Below are experts of layer 2 (counted from 0) of a mixture-of-experts language model. Rows are named router (the router's row for the expert) and show model dimensions 0-127. Each number is 500 + 40 x the weight over its row's rms, rounded and kept within 0 to 999. Numbers have three digits each.
After each expert's rows: "comes before" lists some tokens at least twice as common just after its tokens as in all text. This comes from a sample of Wikipedia text that the model never trained on. Tokens count by the router's weight.

# expert 82
router:508530457482441478479454501533489481542501493519462545600475541609505540533494481425516409551510519457614497455402500506512508495528503573491491494452463540446524488536448485539486443491516487586428505493497527532463505509538536530418463520494529472454496451477488479499520474459500470608469527473483491479467448529474441492469462423472510445464516503481523558459546454454547481506495
comes before: ".", " |", "0", "5", "4", "7"

# expert 6
router:490514464513521478520423491526443489516493420468481494496411519484549561493536552486534470498537497449520514464525477524592509494577541505521510514382505499547548487545477515458473463410500531532489529503525537496510481546525527546446431536602467469465536492530442437572519526505523454516503519452421492436464564444513485540548536547540489519479567501485512517407512473490511484447545
comes before: " ", "\n", " %", " Votes", " Candidate", " ±%"

# expert 67
router:498501515578511491519476519503505502418584473566533521496478511512539462530585490511547506489543522509516529465531515551456444478576472500476531506460458539556555491570451459488404469454456514563531460488528500448505486499567530538512394547576475476477495501452363531466452455518549492491489435482474498479537472427444480478539486518452480544471516514503478469528511499493563474557534
comes before: " ", "\n", "See", " Total", " Party", "History"

# expert 28
router:493536470493453482527448535519486443495552476494472528520493573516462526622509527485523459555567547472530502412461503497542523388557507562471521449456459505486571444491472527514515476491474507579452523537561522482461499551515504543459478514494546479508476484468490492498479497459515498513489455460468519430500494489453470540468446500505631490483553538477481552448500445373522473488514
comes before: " |", "0", ".", ";", "–", "5"

# expert 40
router:456449487507573513546477565502429467501563478539465540471506534503456551482514545454469502468526533475547506492470517544513462493512474550545540454472467499538489491558494516465491493514483547426470542465466541415564495508503526510417487576426479448480484507521472516573426480522559506510530469505467509467397460465498407498539483594459617482464509516450460545487547495459487510546492
comes before: " the", " ", " a", " his", " its", " this"

# expert 39
router:558566482559437446489459517471504486545483440546452485503457569526508449508500543452536496589516472495454473495474481531509479477556437495443441519477456496563565444531546516524532469475435464551500508603478516403467529491507544542459467518520483481434455453494443528615492508540505488486467485434487516466470494419479485502474487522515550492578482463474514551434473494432506497489514
comes before: "0", "5", "8", "4", "6", "7"

# expert 44
router:469548484538473469520487521520442467454474466556496541528446595515534576463547585484531489486521540493601488474497507488596506468569465545448506508485480532588567448505497534452527507488487509507439480473551503417463495542519540555465438514500472415397464543483485524554481521515525485513549485467477496436495440444495461514523431506458524474505563527513471562484481466461489514459485
comes before: "9", "8", "0", "7", "5", "6"

# expert 85
router:516553472518453440494510516508474510475465496561421500503446566493513501559501544544474495513550503503570501432511499514618504385539591540487464483490520514518559384508444523485506441480509549489431533488546503515439531533550541538432481489514485460405504485486458518494466508525533507525556539488479507446489463454461489482488532466422493499592465496497499493470477469453562526463488
comes before: "0", ",", " |", ".", "–", "5"

# expert 71
router:471512421530499484510454523548439467396469428477507499504503576517497452510596579464501472502464502463521502478474558496546446471512537561520492511504527526550566512519542505452455468500391466553581549576476543487415532490503516505484515501528466456512469493552490480481502438469535448527566410458456454476483529432488472536490520558478543528452507566461504499463475492495488490479555
comes before: " of", ",", ".", "'", " and", " in"

# expert 25
router:477530516545509467565469509542458487493481495523465576475485516489549480561532540507432443475504513498513553469480485504537454437562382509525470481441461544526491454496554513467514513483438477524451506569524552544472469556523498543514458591483622463484469504507450507458511416449496433502453400474487504460459476433519501428495495451470484585524477536486493466489463459487498494517521
comes before: " in", " by", " the", " on", " for", " to"

# expert 106
router:482549438468487467517495571443468478512494453576502549490453480535487470487495514480564456497461536494595523439502449505533465426511523503476476482470452512485488473600542495499515507501485456516436518484471542393539554537479544505443500524542553439488399491534422525571478466462507470536552482484485504478465444433505497568541493514544483493479461588584495569514493478459535479499486
comes before: " ", "W", "ine", " after", "E", " later"

# expert 110
router:500500503550510416479454493465487467495515479502447526501536499575430484491492525460465494530422485472438527490457417516485512526548465528513378401381512535438555458482469493542456502457455478483461535460497540490440542496564531500450506548505536498448455569497444482511468462468496497570466465495508414514507528533519449528419462436464543494491483503564498486460471499463483499528500
comes before: " and", " the", " but", " which", " he", " including"

# expert 124
router:426531387491476482526483531467521493467474393530497569577527497525511496516496536508484453453458545473469441473480524482507435503508474495461511490486485527486522443621540568441514524464457506467512454518528554446524526587475544559436482505471483460459571521535410489493510450503513447481557453470447483498486490442475446502460465496485538513495448501487482510462540453475603528475496
comes before: "1", "2", "3", "4", "7", "5"

# expert 69
router:511478387504487465489534517535470468455489428533491532497483481553512514490553601466496470496467572484622517437459462494539454499503535515456475495468444544491535434491508569483506505428506567471499483568546484482466518532478529546499506526528435447493507436488443517558510553475523487555511512518461497463479510512452449496487486540542517560572466544476472592511401459492574496486511
comes before: "S", "1", "5", "7", "4", "3"

# expert 81
router:514590441523457473563461567457478488412505505575531513462481577471443477464472579495519477576521527496612466498402516507543506436486448529468476523481542521591514444467479480477501512460492496512513581525496586532534511539470536521486458525499545439463425447495534458512514497508500496526476490479463501466499529497462470525515557491501522525448608536565509501505510461463464487501498
comes before: "s", "t", "\\", "ing", "(", "["

# expert 64
router:488511487449510492597438529568521487472542444504523520551521551602499442487549484456517465614502515411544505478400512468532528465516432477546497484464473513456508496550510525460480472519486515460534469502519526464496467564448531603458471488443522516516444494526471454514514517528526439492446486451488472469471471504428514532511444463530540588443489515486485484445499444459519436491471
comes before: "1", "2", " |", "0", "3", "4"

# expert 47
router:492511496468503405536503508492510481466470453525492501571481580546533525483525499516471461528503498431533451448523477472603488486521535477476404513484492500531597459461511502450406447496483541462486502486528523543527494575525541550491499495473485433422475489531446526555445504522551372490495530474498522455527498414505516482576457482488562565522484492557515498449523455468528533475471
comes before: "1", "2", "3", "4", "6", "5"

# expert 38
router:522496534485497468526485569500548456485487468547497542540514488485466497488574536506468455537485500493500493475518495563537460472514501502559412451491434509549522428585497475461555540499507546440459510547489579530521576577506531539478419546468469484468524404577501526489485473471557535554491510458464502457372490464425476538487528523575485527488475566502495479449476462478464509539485
comes before: " the", " of", " to", " /", " a", " with"

# expert 68
router:553512473542497465587444535485483454496524513536476519516457476576550486543484528492527460519544514454515469467529518524620503476512516562513512462447423507564527465483497519467520442481468566443512489514498539457492490573486545515405509503440498471390516489483490520530444440541551480524539494461461492438555480449432517529484466500485602506527528512491503550464427474470550502579510
comes before: " the", " ", " a", " which", " his", " order"

# expert 73
router:463498498540491458500425544547455454547483497519465514515522495485497437557589524496487499567562503461575525476465449483588476403481439520500471507444490515466558371521459553522505398505462462480553536506545523479477529538533507532489401547507505517477504491466489542517466502489523511521454510464471513453423495537494495511479462483498520519450548542479416535488485448469498416461466
comes before: " |", "%", "0", "5", "7", "6"

# expert 4
router:471489526451506522528444520515466489499534482502498551574505609505444513490545482521514414475526517472435475483442498473574469421555425615488558474511519547486512432488464523512528459490529464533541514560418493533573536510528514497532498487527462478363484482453487471480432409509473517511545428472522461484490496502469459520446490471514564466484463502478541489514526492513533538486481
comes before: "5", "6", "4", "3", "8", "7"

# expert 50
router:560448515444525527493455518470409493529543470488498544488511496546424444587519536503434445498475466498516513485517417508477543486491486490449483505422472515490538439521509486493491439480486429589527529483503544490478458518464539531469463550522454459456496497518494557471468438501517453544490473430479448479404563402500481463532416495485507505538573477472442528455469513488585479505543
comes before: " a", " the", " in", " an", " also", " not"

# expert 121
router:447510462500494477526462527520430457448529414438447550520491598522507505554538548485448414507491528453501501451413463507548478465525498590500520524478528541489513494535489492502475400486496498517506510519460550470562435510529560549511501505542471421408441487495451429499446431486499480486527489461475485441488463469532507425472538517512584519476496517503544530468479443446527486487545
comes before: " the", "8", "7", "6", "3", "4"

# expert 114
router:587514474539424493569461538509485500559554468590440459542452507504449535575484492523453484487501554471464485482397543557567524476562391501515494435496464543509490498507509543447434486513486456598511531521463538483480441505540564517498429534499510491488551455473490558538445506539523498523480524469500461457524541507468516502517573471522492556535464534460460531455511480457488466531535
comes before: " the", " to", " in", " of", " a", " and"

# expert 24
router:448507471533486470510506534571546429547483478549487592525457509482486515535478581500541470490538525503516510467482552509565523447522499521504496464449533547437468454536469560430510467501444472456436457514480539466507585563436568510480502510482513463512473469566403534496488506459542443564490435471489436467524456500494487562427509520494514617507450521484513531477513471460507429495540
comes before: " of", ",", ".", " in", " to", " and"

# expert 94
router:490559493539520408480456493511484513434473518587480509461517513578532408516524511503544498530456569473462488418457517479477484494484521614483390534469493485520598493510470509490524525451488474547458517565528484389507458485506496518515541489491495474449540499535469503535451477469574497549465457476488475482425475419495442467460503514536549506493473545466503474524540483490580488461516
comes before: "1", "0", "2", "9", "8", "7"

# expert 53
router:467531483515451520487502560439516467462484515496483616466453505488479443544555515415471481527448519471541501457445430486523492451556485519489513498506499510601495481554484547527519478501489540471426463497572509478485508511505577551419473509511532494466574467501483504522471499561541476546522473502479478450558460443472497505537518420550576494472555590501435532472485444414554520498467
comes before: " |", "0", "°", "″", ")", "9"

# expert 126
router:537514486510517411462420508468460528485468491498525548456517502497591485500426475517513444501572549432580493450453518530538518466467387499458524522489534565488466489524403526517474525422492599524503450506531518511473514511435519504496500523498557474452421519528492464514480514513564494540558433478477474487550536467511537531488530417466498521534470522539453507492472498469524438426546
comes before: "\n", " |", " (", " is", " and", " –"

# expert 84
router:459598463506439417538526562560434496496556415541375515523501540476543445519481503509505500562500521461550447465430442493568471443487499518479491519511428519493506492538487484462514505459429466436462532506470509539544556503454513530528487538519513491525558533489484521556495468551519470532548479437436471455499470455461446466543456457513537554491525519575529479492510482462552509554522
comes before: "==", "\n", "===", "The", "In", "|"

# expert 0
router:470531475499550448522501521502428474435492523446507574450520473536527451493494532506455470495515512537537528494458457595494422501545429517510553531501468478462528422491519467418516511445496572551559508486587542505511512527564497535468524506419514471445508491429462513507462500548477362541508446476495427506473510446448495440426482502511483541512554454490506505495538472498466458481521
comes before: "1", "2", "M", "S", "born", "B"

# expert 15
router:527534443452492436504497496518513504509492483547483562446497588486481461567515583438471504506486554442514424458523453516522442465462535469541530491501518494502478475545494478550488470484429493458476506498567515463547428494495494503506530517494510494483408486491420506619461490447592437543580510501471485465467552393553461519446468548513526464524531492461467485488492486460561464466504
comes before: " States", ".", " |", ",", "'", " ("

# expert 14
router:435557512527481462501428528483453454444538437549487550519481548482484541478501540444514482558543513499491481439465439478520477502564449508466502515438483489461568416533543522501511537486444497507470492465516508444481511510510475524438524550524459468462443637541496526493453483521526498509480470457489544434400486448490509528456448589468586494471558536509475472468527486504587525470486
comes before: "9", "8", "0", "7", "5", "6"

# expert 93
router:494529435505540505526492569529433481489504465491494533487501480505456513510604584501518449536539559412483510457468415481590505490503518505470506509446486510577542400496496556469507426431476478455510500524533530501474521560453504512487491532512476474481503511454448447529434452499541481495468432499453467450475527481501533469494533515517589571494476611563462570479487476495528489542515
comes before: "\n", " The", " He", " In", " It", " This"

# expert 57
router:470522479542423465531477559528449496512481499534509578500507521582417435494487489437475479489504555468497504519514527560509435479490537523501497456454453499464591502537462451435427511463444520497444460593530545549532546567547551543467477503550527507497551507531411525487465511556546495462466484500461464498444511441547458535503526518533515497516491482454413489448466441446513480437472
comes before: " the", " to", " of", " in", " that", " a"

# expert 90
router:511607489563497472494524567475510516486504495502456481552499484451469482484546536509475504505496552492465494485521487520535455504507462546551471489486493537541529491536521485537506479456488528508504521493499491507487498563490523531440450600504520442419533485479378533497468431494528344533589443470499489493475561426542520501511482478457494584556550533487425524490430489506574523474516
comes before: " ", " \"", " MF", " DF", " —", " K"

# expert 100
router:535609540506486410529493519541511487516499457534491500504515494464454508492499524421513498570549516482480419405462493484598462494556469526531474503478510536483549400571557444507470531507425516513541516534479522460482548532426501546509503547488496460472487545442441467520510485472541409515504472457486478472500451507442500437454478540517525555465483510489484567448471482496586453453505
comes before: "1", "2", " |", "3", "4", "5"

# expert 7
router:494541427536450475502530499486460495512513485419453525500514463474523451619543491522467511460511514458515528506415566578494530517508556582506437483404464505500545458524458523516459437508493547486560445536482528478568424494505551527451523577513435508430490454478511451510454453490489466475579504487470479492510499515492468462482543538562528565500553501479542560508463447437522523511491
comes before: " the", " a", " his", " this", " birth", " these"

# expert 115
router:437539491471504493485509563417467483497513479514465495540518537490484522480534464506428509471460481405548400503547523559472489477480427491529417515489487506500556500489466485509508393388458488472514460484480524475512532518540536487506534533432500485436485506500396557559464476497571476535501418455465431437541512509483467544430516502510493526476453504481492489501428487478514480436566
comes before: "\n", "==", "The", "-", "===", "In"

# expert 97
router:464507486517480516507443512499428492413540470531520486491492521521560548507458539533486508517472531434486495476521442609508500488519571506539499487446434524500523479553494574417543428460498510530460576467430519461527488503444532574513450553516542480507453483472383488498465499577503495500474478435425501428502542509459529530477466543556526557495580523495490495499470483440541486545525
comes before: " ", "\n", " —", " —;", " +", " −"

# expert 63
router:422501500473500479502432639485504488457499505488496510494483519462532467542562515541468448497478551469477500494439499502587507422511436490512513512467502516540569476507577513525459444491468494437535502482537563498580444567469604518474420489507511473491529501531439498537451475481549478543516486489470460453504497489535445455509522487485581486542547541507438526487487396478507462568507
comes before: " |", ",", "–", ")", ".", "),"

# expert 52
router:487510479558499448563468546492489435491474495464514577470461605508462503529474496460471467561495586475559503461509533460514501434530567554550519489479472469566543506509398486520499444526462473533505524493534546487508517536478504543494478531515446470508460584510445543504415535510603498510462444490453426489511577458535476523517525454474535499512472504514460521393483490461502444509549
comes before: " of", ",", ".", " and", " in", " to"

# expert 26
router:520480442505468418485489522535520514527430494532349518526479495487544470491459601475525442517553503446615515497497439512529507518508468488539526550458530536553561475495516495444515401447486494541480535532474506489539431509467519556378501453582504487481481482516514475491463503496506492502546515467468472470492488478470479482496469460546588465523509518551464568478544486491543477528480
comes before: " ", " and", " which", " who", " a", " New"

# expert 99
router:571567491473566477504487523529503493539519501425429523532513542486521508507552509424474450477522540488532483481483549526579462476453450498524505437505448528498588483526498503419509489416477514469529540532502511483578404540474547532523514499476444489495528445474456504551463489505585444575546502489452420481444556443519490450420473497515502495481496536481483495391515465474494475525539
comes before: ",", " (", ".", " of", " and", " are"

# expert 112
router:552551508591563430515460480564475477474492460500477556533472511469471461532550470457454446516487520483504499484474518593498497479510567497436542537442522502588500503538519539498459521438518513451496446445547554459494532469442538518554474495454559455434466486545506561520491501540549492500461513494501510499428530519539456458487482499504538446566534536598505575396482451470540517498526
comes before: " ", "\n", ":", " UTC", " Team", " \""

# expert 87
router:491497505511428474538453515513455441398482473485469511515482487501443409522501490470468486506486538410592470516520506529549541482505554518536471519538528580488567473536462494510485487432509480555425456476553495448537466513466560562513382491512490392463496472514426510548501539485498447527554490495466466461526438460481490525532459560474488509515561485446474498489474469435463490455491
comes before: ")", " |", "O", "I", ";", "T"

# expert 62
router:497513519484512490480494514538430503506485466479427504521455467507521514545548545381474477534488649494468432483418449533499555507439488494528551451505427475535454459450589539467490522480505537540526516523472557487441504504569506523496516561394535503436497531483448501497456504438573447473511484474469511484505528492473437471506533463509524441575486491465507485465474485497537447513477
comes before: " the", " a", " an", " well", " his", " he"

# expert 103
router:480549526499493461522412569504487474475481490533489498503497528477473558515470503497502417490527524471501493447523476494526436421513579518439460508497538461443540472480572476505439443503455512502491560465511571511514481520453553473445369498563569504511414514487398520518445437471536501494527435491497441458522516435474473499516555511492514484553494557482444511459490449437534466545503
comes before: "–", ",", ")", " |", ".", "),"

# expert 60
router:477582507515464444567455490540510459501532456503481487449474561501495453523496557500490463499547505501528507508510524493570577461495506506478551541485524613545459504506454509514405437506454440572441518555526540471551482520450544546483480508419488468425455517509435493530521463488531391498508430469483480491528469399522504446482465505466496604481485530495515493451482468471520525483485
comes before: " |", ".", ",", " of", " in", " for"

# expert 48
router:502575442521452480477414516472504446500560496446487525469525569515518526548564547479514515532582480447526499475483465493600534489513449473522452517420497505552497444476473492450483514495487494491483450503538512534562446597568521525514430539485494481461485482445497524533496545472542480543568461483480482435446483425452468473439479524506563505564533554550531541465445438472536453536507
comes before: " |", "0", ".", ";", "–", "1"

# expert 102
router:441486467515462462518461532483534385520568445518521502514391538478499430535546512502463464519482513485544525507483484519562523465539478544534524449448523498512470476540480509508534497506438485520509486511562532521547493497447493553532420550476581487519540505470489452505503448501583490571534404517454439481437497453468461539458468524465475502450492497522524598405496486484567470459469
comes before: ":", " of", "N", " (", ")", "W"

# expert 70
router:515517451493542463508397541462494509530546499458497526528489490535492452496591467442498390526488567424522530479502454504511558495474471541518528483413463544454497498565466528529486486466508467511434481509464540541577429556553523526446396547492569489509524471512448492552513514492504447521507486446460496469430475493502474541516561509465482548485588549465486528533501460473578493526510
comes before: " ", "\n", " —", " +", " −", " ."

# expert 96
router:558565510467569495512477507528551532518522518407485526492437489548471462487491543523474496506525507381479468422493587485507551483485567529441477504513495478461474477530508488502508464443474511557429465513514513485419507509511486523497525510524493523467500514466478516504524480457501466479483542486348442432479435400436473541553502537533526493514470514419445524525485500486500417538459
comes before: "|", "-", "\n", "|---|---|---|---|", "|---|---|---|---|---|---|", "|---|---|---|---|---|"

# expert 117
router:530547484475533487583479522457486465522523498464523537497498493553487435503485480537421473580471556476518451466487534484564535426552494499524480459488459555538544426527560468538499464442491464568449523552459585522495533557440536552485496515499560468503513516493484494467507509536562508576490527470452419458517453479425525465553558524496494511576459531587473479464436461503519433519516
comes before: "ing", "ed", " of", "ers", "er", "ation"

# expert 75
router:454540489527460506509494526498470482440563475489491546493528493520501476494576551505438475554465521417494442471441493497542515500483504535477450460421448536515492384501524536428508528426470511516535453464488520496503520506514507512514474593511477476491474508393413458489454416501526482503466421502447495476487537532532529500492475492449542592546483597547449492461437492498540516464540
comes before: "\n", " The", " In", " He", " It", " This"

# expert 122
router:476484525502525415597483538487496475529517490528517545475461513573562502593451499446533446522514486433501487476476469540539493490483417615430563560406507468503472443550475519435479489494471527486486488519536548478513529523535525499473505484470541462472496463529397463487462419455550513555486500435474497490560486450515530481469502503514538514462467483491504522480400487482569491553480
comes before: " the", " ", " a", " his", " this", " addition"

# expert 55
router:468529520519472442540482587527375469541508496445485529504522558527459513558460476473508483476500546510499485481530496544486437519499476577497538499406426538501500489505474499504528448459501506452464495483528521463504460535577549506447484611529601470459520528491445546523457487523514506480441484454483498463492428469524506444551523476500508572464519532572413498488476427449492441481522
comes before: " to", " by", " the", " in", " with", " that"

# expert 51
router:476553477442516414525452539454440496514489446530470507523481535501462504533461527475440486512516511471539544480493520543556514453545532503517600472475549510455469497522439561465469497490395518571533418508457529478413511504501555504476425524513490491475504545502445581464484529545569394496513521493464482465558517441477498446440424506529518469440464532567513498455473451504500504491516
comes before: ",", ".", " of", " and", ":", " in"

# expert 104
router:454449471521450434490506518507481449468462474517506536517480510467527463512548520420420432484509474503570512486483548489558477453608496613537459458459508465510519430491539516420491438472429478519452484489548523502575484553467506521501497527537508476491491597542451532499531477531545403526477473451458450484428518508483498470480504464454528488473496546482468586484526475438493504486555
comes before: " of", ".", ",", " in", " was", " and"

# expert 123
router:479590436532481394528496553515476468473541446536437548544480516510547470533518514492437477538488530468524463471455438535561500468498493526518546489464487566491516472589481526425496512434448500470518486517517540498535510531444563546488420560508542467485535531513442516567497462532555476556524467432429493443476499475468466495518451514554548530441541544553477518467476451453565494535537
comes before: " ", "\n", "|", "American", "See", "The"

# expert 95
router:532515462495414370529484538447494475493489488543455511502478554526481517518481507513454464476481507428561540510454446501575479445543452524453421498446475498521581450487501501509521490444463488565477472545472516521468460506492503528486427522509545430493493507504525539516526502520519503524438491503488493449411549466463523539493449393524488544473467587518418585508519473468545438494528
comes before: ",", "er", "s", " City", "ed", "ing"

# expert 10
router:518597482479444411485487508503504373461443489542524526572538551465545514456476551500486491502472480465539482487440524571482497503555506600540552470521529520539482476530475559526534492449479518473504443538504506505503443591521509532492468511504490461439539473488472513619453508478472506467462531492509401471502473453479493450455519499534505580460519508491500523524455462471485428565511
comes before: "1", "2", "0", "3", "S", "4"

# expert 45
router:466528484529483496546504502472471517515468523508516488473486498536543524573570513522556485523521566496575454479529522497578424506513484521487554432445505498463499495578432489517479483464436535522446479545595562490564503506513521536443529522451537491516509534492450498497386496499490485595507544439486490446522483565514435486448569478509495489580471585576455484451510493489510417493489
comes before: " was", " is", " he", " the", " as", " it"

# expert 49
router:479564454540441498500394520526487487512558480540462600496467482484464528517518538402502504644520541487540494445477477521514490449584506510509440483432531503419447448572484464519515515475481537556445554501540500483437542515516500557397517537449499514528454489484442504461485493554533498514487486458471518456464479509492520476468511510523524542502474507454511506448458491485587496467482
comes before: "0", "–", ".", " |", "5", "7"

# expert 56
router:538579494518530461538477540421512439493545529522419479504473468459511468493475514517490497535536514513559453478482410523567546478489483534581507533472555547505483455578574547510493441493481524548484505539506606526515433565484510518417432573562473473491480582512479519525439476539551502553494537542453525479445518534517516508506453495492527474528460518497529484543408500451502493441495
comes before: " the", " be", " a", " have", " not", " make"

# expert 43
router:470541508524470523511489567532484452513485447568513528506444577483426502520515558486566451479555557526528485450511501530587552490486480468523458514441445463541464478508524510525502457511472465552468506500472527435567506530530559501467506526485570445468498505529495571496512525511522467549452374410484463468445494487430451439495513510464559557524532540554519566453560494450475485462492
comes before: " of", ":", " round", " in", " to", " place"

# expert 42
router:456557439535418460549497533501466447436438484488467538499436501535486505520536567518491465476523596471528496512415480512600483418472498493536484483487536557504548461505513496408499438473497485547476478520544544482515511500493536518483478500540530474496531472521466530496488476499564440506573460496467483468488482489540497537442505456474507504465490559469493582459504492410586370517530
comes before: ",", " |", " (", ".", " and", "'"

# expert 65
router:486570476495448447516459511460490424497537446495489561566505503501524529515566510424472463523497528468560494433459482491504511474545429519503457507456504510502539474540530469531482496495464533461488492479548530508488495622568552546477462554457481450460524509552478491506486496478537372506462473472476528482537515418472491529470466470476514501468479510520508653414459442457504475489519
comes before: "1", "2", "3", "4", "5", "6"

# expert 91
router:525517499554498444497468512506529481481527471537474521511482499460437577482634567500502471504508507480564459446503519559583436467489564480559515492506504556469505455476458467480501556462507472461539483535527564498451528551504512555461453516443559498534513466525492445602398539516502480515547418465424473429526468495484462493455547523498591477479532521464468485460527484471489498506538
comes before: " ", " —;", " –;", " •", " and", " Label"

# expert 74
router:428521483579511478570460592546354434505573474433460561511516496567434472496576479540453441504540530494520448482451493547549488458555508530519518467462501476555553469522499458531492471476485480552524560524520563452492452530516516552455472543488504470504477482524498424497483497526569517554488492464440468457512472500485490470546531525429492537464535556521481496468542474466523481478490
comes before: " to", " by", " in", ":", " as", " the"

# expert 54
router:456567433502553451487444522536507459503515519467502535533518558504534508562470558453512467505451511425524506510446417504559524479484510589520468467479518534525558512516503539462498453469443584456486570522548527526515547556453507529524520500498510489489467523508468520467483491523607389489523467476444424477496491458515510537464477480477534564508582490537491542396439464490535481498562
comes before: ",", ".", " of", " and", " in", " ("

# expert 58
router:475527426460520498515504551555490475449543477452515529557467482566505480492569485497520403520505543457572519440461507503502559432506466593534559462469428576476487489568545536534481436508525474571524414509488543533492544555508518513508439495460531479497548453458505430546514429492510468546496457468502465438481499521502451522475538465434550500489520575560515530493495436470505477538508
comes before: "0", "4", "3", "5", " |", "1"

# expert 32
router:532561506466505462521500503447451459540443474581481544480489543501484533503543562520502499579524472481526480446490454483526536495501492524401564480467508580474567512541507534514501470488423483550505425521465533517485552539489506550443484495492449416509476549496484419571502494512510452549462446431486511430514551432517514569436449503448538477516509547519488478555498504490535426580536
comes before: " was", " is", " had", " has", " also", " played"

# expert 89
router:520541492479500484511454553488450461426501424532426541513448491519463495489510529513550446569536485477523491453463513505560487499553470602546424457397456550518519441570495522504503429482437478470521448491505531501465530550485502523500504530510516433479503496490395440535491481539556463506507456475497502470420471462498456462462540511459528520495586523462431541487493462463586458518502
comes before: " ", " \"", " St", " The", " List", " P"

# expert 72
router:499473441497404396580507524508557435484499437540502485493447503486527477459537571458520482467434486488530519503492488539607489416518490553510513492501476510525505494520530482498480490470457484532502487458599528480538469507561497498471489509451531494496565466472480539547478464563536494532536513424447513436405563471497523525456537441492524489465482552459456588488470495457563541446477
comes before: ",", " States", " York", " of", " City", " Carolina"

# expert 37
router:495538490447424514526489507525502506565469439510514552461438516499519492518514482510498490506540552454480534476490471531520482486480486583516530531455452483509597447471564452529496467445463505551486549462522533482532453536531521541502476528419497470504489522593483530586452507485517492513649455511409511456540465512449539525446519440415483530548476526530509542451423486504499537523546
comes before: "-", "|", "\n", "=", "Personal", "Population"